From a checkpoint of a small mixture-of-experts model trained on Wikipedia: 16 experts in each of 5 layers.
Below are experts of layer 3 (counted from 0) of a mixture-of-experts language model. Rows are named router (the router's row for the expert), up (a neuron's input weights, with its number) and show model dimensions 0-255. Each number is 500 + 40 x the weight over its row's rms, rounded and kept within 0 to 999. Numbers have three digits each.
After each expert's rows: a language model's description of what the expert responds to; "comes after" lists some tokens at least twice as common just before its tokens as in all text. This comes from a sample of Wikipedia text that the model never trained on. Tokens count by the router's weight.

# expert 9
router:553546574477485522536458537521490522525492498527525421437521497534493427479458463443493484468502455481491531529525522533431520612496483469454461461529490516489497482493457452514557496514492413500467533441542488527594458502468512475502518545465510447497480439461476483570446502505501511549450478483536545547412536456503536471477565506512457525467578530453458518476551488518477552482495492502573562482537518558498467475425490525464565506565487443461511490420430410544572403507556474555543488484466573470467550508565524527375445495517505582492548499532486518509525456463452536474483441479523516484554440431496500509519443520469516511494544523452515513463546533431509528563484470496488415531516504496466519533494480487454508557494584505564520541528491584532492481469485443
up1:492459542478458456522516556505493496442504495512551522381496560502442503533531502515483457486550468528619476479505480458484520390442484483499452545486470468544570469507542481514530488520514530506445539466501493555481523516575505560440471473446500482517471507540494496538554448496508511500495588449465513472639484511475405520489497545466574465527526408450525543501497519491446562489589444455552548440536483485535442484433460514463418581491454448586500482519541485475517496528515500483524591524462563526482528484436511459442487474478559428463477493524508398507567484489502534520449507474496576488469547519512513483480455559532506472508445509465453445495532485456478557466473569470463516508513507431522508511481502477497492532476527516512485465474430471576456493506538511
up2:536524513589456521570470528504559495497502522541460498484485501496514534522558439562488503480502451495544413525539521441528473565431517562448449495504457529526466542495454551397492501529487473557510517400517469496488518477519436500524513537537464432414488508492460452537568459422541495437481490522526428450461468502471589487562506455499448494499575525560546455490476478481536513482475515455526569484467531514478497487535491503536502490509586498476480489497502504454542413502491517494471589494489539523484474481503482499425460381605558530498497499483501426530519491546447482452558511502495463566533443580513533557457552521446423538467543523491427490462427520448481524574518473519516463531475544541510569482489501492501469456468490482532525432530471568522519474548447493
It responds to: Infobox and table fields
comes after: "\n", "-", " ", "0", " |\n", "9"

# expert 11
router:428494537452455535499481535539532449446531486436508437496537430463438494434560531486462518529504538469497478530433532441503474491486559517501490525476489435524474507493522485432522442508541551505488562488552521517486436474478504492554544456557479498500481456506506519535509498477503509502501464542488548533542543474541471495513547553512567455485526591475570505490527528539536408528411537510479441457511510479483454434514520489581501547556519576471497559523444527448470421535568474464569526469544511446514500556424474544481509560453495544516530556552460466482507463558527553487493503456492580468511454509519518450556523500459534505557495468474451492501504416422438483539510470495455523480508429488425469428614482544519498465558474566535454423524459454421482478495482547
up0:505498503502459491507502510477515479471448421525549516471458473504448533506533498504547550503514527486481496488486522491509466519457456451477495512598529494480446502510425489443476499441510432492472490528573435539477407547508486551463560501448561476476488503538465459470438491527493465501527519500521486509524445482497445485475464602442494504550538500464524482538503439476471420464439524520458540512488471516536581517399474389520469515505517464483526532548488491486518499530484509511518499475549475506541491495431516534465435508500519457363543513539450504568527509498510514477470531517487407491476493580514495462484465517427517511515541500520469503482568474463420574659486465453472526371438462515502455511499528471519485493465581421463497560451450531481578526551479501
up1:506428438462508436521471564516507496474486470535494533435530526491489506472522525491506536498532404507538499408470533516489483523520521447528525533501387506447505541540573495435486488440495454493559443430435566503495462491580479494497529501547476526522514512468439462543533515492458549511531558464507447512529474508450505526456458445490502477506529527509499427519462508508465528481497553463490484525475484491440513459495525502486483542456541427505490553444525498466543400502501500487506468499470495525460478463549522558409446526558489503472488591489647457490540518472497503424487506483474510505539540519493424501459517490447578512442441440512414541530445522412496537560414473549544488529450432512460404516540475470526502466547600485526503510497537468505450514572528520
It responds to: Function words in prose
comes after: " to", ",", " and", " was", " has", " would"

# expert 4
router:587429551479509494513469490509511442438460481463459528546543519536520494560424526508555456470531484497438484484525449479460407500459557511462523512487503521458569469472507508537538550538465488451438410514464434499506502479547514524529491490556533524474451481529541540499521519492478469537490496464507550523515470511451506492494565510557496568445419454504477482556421430457450524506507522501543464493544465533560442449517463534511442474426495503480515480524456503514491481489476473461449537508548476432486422514503400489582537507411455568529493499489522544500475551406478515513416540428450480469508539419591486491527565445521493543552556438440537482513568532525508534515470520504531469547537564520496484454508496532442539435552503540447461541545509492503503548417530539
up1:442522491544490500440537541437521457529587450520498522526472493490494470541494488482492568459506540460567509476449436406442484517466496525505496513517495482495428461484437503461463432498481603564484540533451476545426486500469530534486476500436454475455523526550477536428531547475484495491526503515565498480514501535489440505492494427478512463552496531507490467553547485472483474531504496543545446516553438498590428493496442582493433518457473558467440534555554577523556477473502554534503461501518527506481435506486547457551485537457500551436517494489517560505504504509458493493485551434453498538403463516524558469479518555568433440500550595467441450507510416486471472484511519466513553488472488446488466459449489511433496564462537497479506554571480592536529566532497432
up2:519489497503456489518494503455569507474505414524573544558586517523478505530487525492505499517471597518513449543537479401509491576480496503481540411466514472530498437502451423479513461532432494473523528469472491482448464502454491476494654559465549505530513579489482555460539538532487495486527474451470542535451488549583504470459510514480539458515459468503507546508493510502538412453490485554546464486483477485455533572574493519525518526521531492549393542556510495546532541475540546540517447448531484552435556467483465517460525489495501434463533516557507525534500431480516486422548526597511431485514555503511543419488483566511512556483525544496535516524458513556445485499466631462474503480447517528439478603541520517499510485504530463477526527503506487500505473499543464
It responds to: Digits in statistics
comes after: " ", " |", "1", "0", "2", "3"

# expert 13
router:547467506507484529528463482513469567476564527503495516476440507493492432555525487483544494497541507494527513440575439538466535483520438546483596460499475522586421461434551526455470407427550511505476511568412483595527539483476498518442460484511567520502512541512572505552469507552505487495520460530535533500487425496504518540535469486465498508551592467492551450521495416552545521399449549475511594507460449483513555548554564487528515535499535540471498508532529590537534494478527561518473502531512543536536471471517507491534489412505515474496541538489544511540524453527491452574503565522526483525445550455448519490521479539513487513506466492447559493444494518423555515431532496464484504470408552493481527563532480543463426467469515498464566491481483442490573492540512451
up1:542513499513480459545465546519534453444490546496578436485485410524505542526466537487422501524518566484566483556458517455531442472488473501507524491556445491491454487524500441492497478513543470467506516467563453485527497463447492469483532493554480525514455436464452547477500481553516482479492602542518412470497540412498549473544413541481526604576458481499508498532486496498537457540534507558459523517569458543491515545527511454501477510521504568546457544456601436530470443518513511472480469521572502454499504456538465527456486462549527479485544466468480482448490392556487435485506411452431541437540560503579440466420441472552473484474458527559511504484538453495485508531433532492535507447446478454513470505529548464460463491507524559601504511447514496516545528521518505
up2:533517544512503469450544547537469482551426419472550513512489594581541538496541527556530521548464554395427490470490555491581509446442584515541517514548490549492592479521538429449498589514489590547478468458462434468443488497492526496545483506477525529461538496450529461533536480550480548437509577571520516496502525529520532537392496539499446504476472488513436508548547437429444412515507535493511544489576537481500423542478533556503552528536452492481481479480518484496519491498468536522543556511488474486527474543476422502486451558499509503507469436432489491486513499439547475524536519480438510524489476507527432469472447489454502442436484442515504462487471475524535433479454519585495491492486465480492442513449489483490499442513491457478521427464497489499501499501561411
It responds to: Organization and work nouns
comes after: " the", "'s", " The", " his", " a", "The"

# expert 3
router:440489452570500537510497606503604439484512458525559511559454483453520533571505505485493429560541545572513547539545475497481453475500480511513428486471525472503464561469468539529498413528490486513523545530541505516434481490430514510469508490517499567514466512532483490491530500443579516526526497430474471480524526518466551504461476480539448552471541427506478513474473507556473506501510530541434501487465438495538464499452480481576457430403490501493476555510470428553486549542476528523502456507535432572459450454484550456455496544518449566512499474502482488471523461486532492524487430470563544388499549497457491493473544507523484546462473480530467494585540522543441411537458523488473459413515553489459534539485527453512461559538474496554479519435501413562442445507493570
up0:518523526466452443532500478507454487520540518467465485501578450496509501486499450576532542453538454463502421458489499521453528578538491512497488521490441471478514427415513503486474513580539490522473519501448555514505459483493498551425417544450506473515487473490495470498500448438488527557559498461518527431541463487493493528496506524485428453450520499506455475596507484548490510502469548461618426542563483542607559540460452503475501560507443485457472452505518453466601477534523524482555479491512480504486495516503417492489522467524527488397532496584555576439550457452505486496422549500498567488493388488481440577507510469523494465569524478466491443438518499481492541507507536543599474593467514472521497491500479535529469474513524440549515517531492544444499532503518541
up1:469509516531460552497500524458526488427510513444539518453474531542472462478562452475486531582493517509497525457461546527496556535469523516525514518544415458551464458509443449447505477469524567585458511428482510504484518446557497587549457524461470438443532498497471417477566521478520547453539503518432560509490480483541454464474435451531518494496500479506533497500469509502557452473510561515552442527517485503580451494523475441493561478435453509500421546477505524467486488479452474491544517459461470456519456469484530566435440517422454484443515576525464460532574570483478446535540492488505496472493472575441439541497542536522519479609426484546424476473454563485470459472443508485539477456471482540478526445481445488443465447533480445500491467547543524594510482464432532
It responds to: Dates, quantities, table pipes
comes after: "0", "3", "4", "6", "5", "7"

# expert 15
router:563551510425526461464515495474529541448468555530567471523453495505524565465475502540484474449484508530506507481438527461547554513512502563446481421469522457499529512523496492462502495473558501446389504560509471501515496505441479504474449531506517438539414496506504493533528466424533479459515533487495509497496486492372490489499500487472457472548478541484604568530514413451430444505519530516471491523472538497428522468506457476424467511576434426532497476504484534539546524477474508499521477549580459537573523539483536553521461500520500441488479471523432503529493497465513472507572495547545509542521459462480457530549504518506479584405546525501523502508414537519518548564480526482547512438471537528587487530492567450518550517575503504419484612447476489570559515454529489
up0:534497606529429459496503488517466462443476407485508457491522491502516543467526430472526483528496540521500474469554502472469477523523552408510502563475483484474470498504548468504519524541447457556560467455513563554519454490551481472498548502516504535421517508503473523510528574506502563546510473439538528503526476502545475447505478543484490512431584513522524420505444540557547483503528484494513485495455452451543418556469542481419489504394593508541463511540499481565549456502502527514525563373435575513478503443469440515449559415505480463423508542497516489515531426531450427473537527477511518506490491539481500450447529477505503477520487527465467517492520542474420508564563522473466445499500521458471444483579491515521528469506552476512528507512452600446438497433460528
up1:537508479536568582527429472450562499565521407491553442551462489571454512538532512496495412524538513465533508555560565492475506524515493488548449532568443542481489518469511459514449372485487455543552553506516555521479523489488570453468541434487488518471617487502488458439494463475532550508496489509439481553458538482473526405481508513507579538482466472520515502447481554502495525520437463527416478485583423478487453519533481498585530493485516550479489486485521465532523549564485521550500530446543479492519550488499554447528492429547464501494557486461475487493496536499496512491575432473496508496507558566494543545532503498439554535445523531497495443528511488450571470444484376471446449494506502506492523499519506526538481479518495482500487529454554465513459541583456442
It responds to: Number digits, there/it
comes after: "1", "2", " ", "0", "8", "7"

# expert 14
router:506541530467480527458423520535490509479550458517531500483496526530574430542487444426461536464537432606514476470536580477399538524477488460483541529477510525431411565540494487612512539502403468501540531451478523450485470545526544547514515533512530522521495518489525497484449509486576527526589510442428490549492493493555479517550441524481554551502491568534487490532453544511562436418494549481524441466513520501494540507501460562493495455509600519476502473525496529499552498487530505496505508484469517547463469411560488550536498410516531508501517516470425556454447531520483516430466477501517393532563535510463556433488560489473545470521541469534512448466534522504470484487501509535492436578476570491535538488446494503552511532490551523558550508503502483488504529533494579
up1:512517540509488466562457498434488512507515522459488526445475486520428458520485504527538517540535561500474550529428549488435529477526520489481600499491512525527467484510507522490468506491451536485511464517487496534579493476470553524580466528459472522447455447456527543550481620489501558416508502490457542510472520496489476442504515516494446537522450562502542486548529498521547425530562519466483619644455474504500503476525490536432520537453473557462511527524506510514498533535534463541536537478510516493493454443474531475540566542486495472486560510532494527527492511562526482528514512517455471481498500498472480491453476563490560581445450489525447513484408421506492527469497620472524546438484485648477522457473497555554511476543496496487497573570520537517529536393490548
up2:490446468501527510483397508469504527484448506490538534493511540484440472476509524534525431511512437554547463531529516530503437450495478482500527559446474512530456552442556527471482510522445485482547510577485539554528432522563550560471481456502375530436506527428496534536419492517492562416519549542469534567435430545483492468471569468468578546535413486517578540430424471438482470498468494519572518530521483489542493513464500439475473527552427507499462516436479502466537432505484463528480485462534474457504487466516469488529502441484475517429510456463523529518531463497372495447487511448517451529491555541493501495532493498427504494411509496519533491522493564448448419546527485516486497451511540576513491507538502457527463462482479439445576463510509519501514553538472514
It responds to: Nationality and country words
comes after: " |", " the", " United", "|", " of", " a"